From a checkpoint of a small mixture-of-experts model trained on Wikipedia: 13 layers, a shared expert of 192 neurons.
Below are experts of layer 9 (counted from 0) of a mixture-of-experts language model. Rows are named router (the router's row for the expert) and show model dimensions 0-191. Each number is 128 + 32 x the weight over its row's rms, rounded and kept within 0 to 255. Numbers have three digits each.
After each expert's rows: "gets" lists some tokens that make up at least twice as much of what it gets as of all text. This comes from a sample of Wikipedia text that the model never trained on. Tokens count by the router's weight.

# expert 10
router:053073143122149106153122184079097142122142121099104112175113125173159092131155130106131142093136164110112115162169138133061137159090195165104087116060150134155112170093159152122119092124130126101085128121136145168102097151170148163100164155068125093100127137145108131145088101125189162163080124108137178113117104124151164133145110151108109050109151184147130187096072097100087135151122149138127075152122113209123133118146153123131183072097129080094112139078153118139110157153127105172082122125145126110071106187226181115105147147128127073114138182122187129168183076078144095122
gets: "d", "t", "ar", "k", "it", "al"

# expert 6
router:126064151166134196163138146097115144134129126152090160139120135097142128135152139107127105128141189113086117164086157118076095108107146114100125143084107140151158159100124130106053094110078115071135102150159115132145148100082136158164126144072178182116153109157098092101124122100170148143157147073208121141163127107117165167156161143074102110131094107115100140109115093189119092180142092080112081164105147154077121093145126190110142077065124183106051174081142086158123124179162201105138112127121147173143109094164120098073158058165149151082121086188101162161151105138096101134
gets: "le", "ch", "z", "u", "'", "x"

# expert 20
router:113121203182120106095108173102133135136086168128173111164190178084123107156169126110102169099116196125131086151112161105127114135102213101114078128154122059141117106109081119140129132098145104096108154095120136201107127153107114157121101129120158111065147117205089087139068093139161105127074153135128126188151147101106153138145094129184121194079155128130155147116121110168145066143124171089147088145077064179158179145138101155098146171139101176109144147030095102171156136152153104139118136084108090104135112094149076123106129126165134135096107103138154147086130155069082111118
gets: " 19", "or", "i", "in", "ur", " 18"

# expert 17
router:108138152144106126125148196078101135156130127123178151173137134162134036094123190105095171086093139080111134153061135148104127143143106162090094108137110119081129054169080162105100142088144094090145128165099144163112111147128137119140110130114094129120110104146121110109051112109125184118086172105120190170180128087130150169090131157156131153091087114114156161159147132138109107201101106127088160193091102148106146110095122129123158127123143129096115170061094160133101130213174138079118091156171134152117099108240132121104156084155130102084127136192115145116151050131142160130
gets: "s", ")", "\"", "es", "ation", "ers"

# expert 21
router:124120142100150191157080117075140131136120124128120145129137174079157097108124119111116151109097150107069099157179169093137152165094138119060070150094098116160115191096153102112132136102091111142132106118128122217128102071171152151122121174105088138084133098141101130119150095138180173158119200091106127149158146108142172158146108156151092170093143170126108153104102142144166130138111145123108130210080113108151139106060109190084148108066138101193097112122097143121150116146101113131098087192168122127107142097241197161100113096172124129072083144182099142115161115077139121107
gets: "y", "al", "el", "ill", "ell", " New"

# expert 5
router:099127175116141103149127136115132128097117144123117118121082208163167091152121181085107128078159181127138073130124133118133154176140145223115097107125106113087153111085104142121116150132096148107079154147130189217126124146160156160150126122108144102075124096100068119067081149155135089117114118135135122202147103125123226137146133145135158106117143126145152112106152134162202128170061087130105142133081103128071076134094145123114176116084152108160098142123117124142058148117136110097155089123147048163168066163105170118122162123152141156139152208128112122077120129098107076060
gets: "A", " O", " I", " U", " E", "I"

# expert 0
router:054083186189135144049147122097124097090138082125175163154141186122192114156155138131164132102113154087111117162125135084153184187070126123126114139131100108097116113123109180161147140054112152126162137103191138117122099136179120178143090145130109130102138097134127097108103119098208187107102141111127112121169144117115181129114140080142046122157159129140135136146089101105108157131134103106098133122104077182122115103074133149138144084079160119165112141103138100118111142187126106123131070154140150114135094201208124108142173127151130070102155109153161180153145040152098072096
gets: "s", "ed", "ing", "d", "t", "ated"

# expert 14
router:114076162089157155147123206071139168114123151153081155118163198188170110108141139127084138151149163100164148122136187125133158133140132150082097093094099071151159113097149120138096091131117076122122099149064128188081156134174136149139114116082143142093134079151143112096097150107153122110098147049113146117242131135167186165146164144056132123112156140168138150102091114127122124208104130160138077162101086139087052098113121169139158102089141170159085145109094119151133146175128080151157096155130107124114103143114114159090110093170110168126116079163110115085129105081099122083
gets: "e", "a", "u", "o", "an", "i"

# expert 4
router:109107160126108108122095132078116161156138128152192137129125099096121072160178118111101186095098170066098100118086162085134157128068122145093125149072146101101141107084132130136118190151135110139076100132111117184100077186151139180139045137145119155075186131103113147106141143189169178177047118130159136115171178110152163220117120132106110085088127155113127122075124125143096102156108107146149094174174142133152118145182090167096135124092085174165063153105139088141169155197114162121131122159114071187093143127131103151091148114126128108089131105106173127102124106092119154159
gets: "er", "o", "ro", " pro", "ad", "ter"

# expert 23
router:097092154142155127114109110084088124116046084160116114150146147160120094147182154155087152122107185091125125160116166093130164189147158140106087086139083095163120139137092163107120082136083096090144127129108135183119120123114114108152063135108120121122132061091088171108095130159130156126086104123207206206134084144110137177183099183173114115151104140133109156105109070104120130164098088101106129104122163078102074115133142111090183108106128140098102124121123169191095159172207138139089070106173103148132138119149139131117169122128162125077184166207147202131117141132111129134
gets: "%", "–", ")", ",", ".", "/"

# expert 9
router:143109125108153161083098188084121136103112120117137175130159110080164129106151126134129165102146156113083106131104172106105170129088124146069110126127121118136193126122075150139072141129072147152073095073105129156168091163166091129159138103141106120135136158091085101100080115102227152136092127084184120164170121175152115150172174183098151112086133110175193179134101090091162125183177143152084110079050077119162085087071137105168145117113116170145125133138126104153119117173112157136175081129122102104185116132164129195113107121167142093096110116175122170089114103098090072121
gets: " was", " is", "re", "ly", " be", " he"

# expert 18
router:098115164136167132128073129100127111105085107176155118179114165081176116084126123061105167139073173133129144143119102166128158112083211129095111145100162142088186092170081095157088142189134137134093127093122113189195134126202135161185130126090146103069189111139058154122101085118104166141111137138165116125153163112130100140157111090163100138130119110139121159093136117143122091159107094127093166098120099144099090093134085198100144112092140196134045141122089110216128116154096083135141135136154107187177104129154129110103126092174137124066136098164154123130152126117132089081
gets: "ri", "s", "li", " con", "vi", " Con"

# expert 8
router:113075095167112185120127192111091144111113074156146162136122156123170061080172154102069165144123201037128136182120122100105140134169126124127128124121110121115081181113098138085119119090110163154153175117137134163145146129158098141111086153126130157050173116111126059145077120123149165162104154163142176151159133121074117158114150126153130134142145135136122170123110122166121091150084106159111120177111110176107112103156124148114183063060125152104112101158089066115099168172109150124078084131188093115092114133183092108150134075124135149131115193190159117044167115110090099110
gets: ")", "ed", "ian", "er", "al", "ent"

# expert 16
router:096123146119119116098140180100093184088146129177160183174163131142169138133130159138154163122114168082125119150112148102103201168104132154125060109094147135092128148146131101189150116097091117131106127109160112132121154103140099086136096135062117095129136081103113097101084114153134119138109115110188189141116110156104134142124139199101133134094136212103086170081158128115150096149108093110073022155080085158071103091135117153094150147102113115165157159136160093103202104171150114111176133146128125175133141143124168123153130087163102164122156127161199195113131091077087054076
gets: ".", "th", ").", "k", "ce", ":"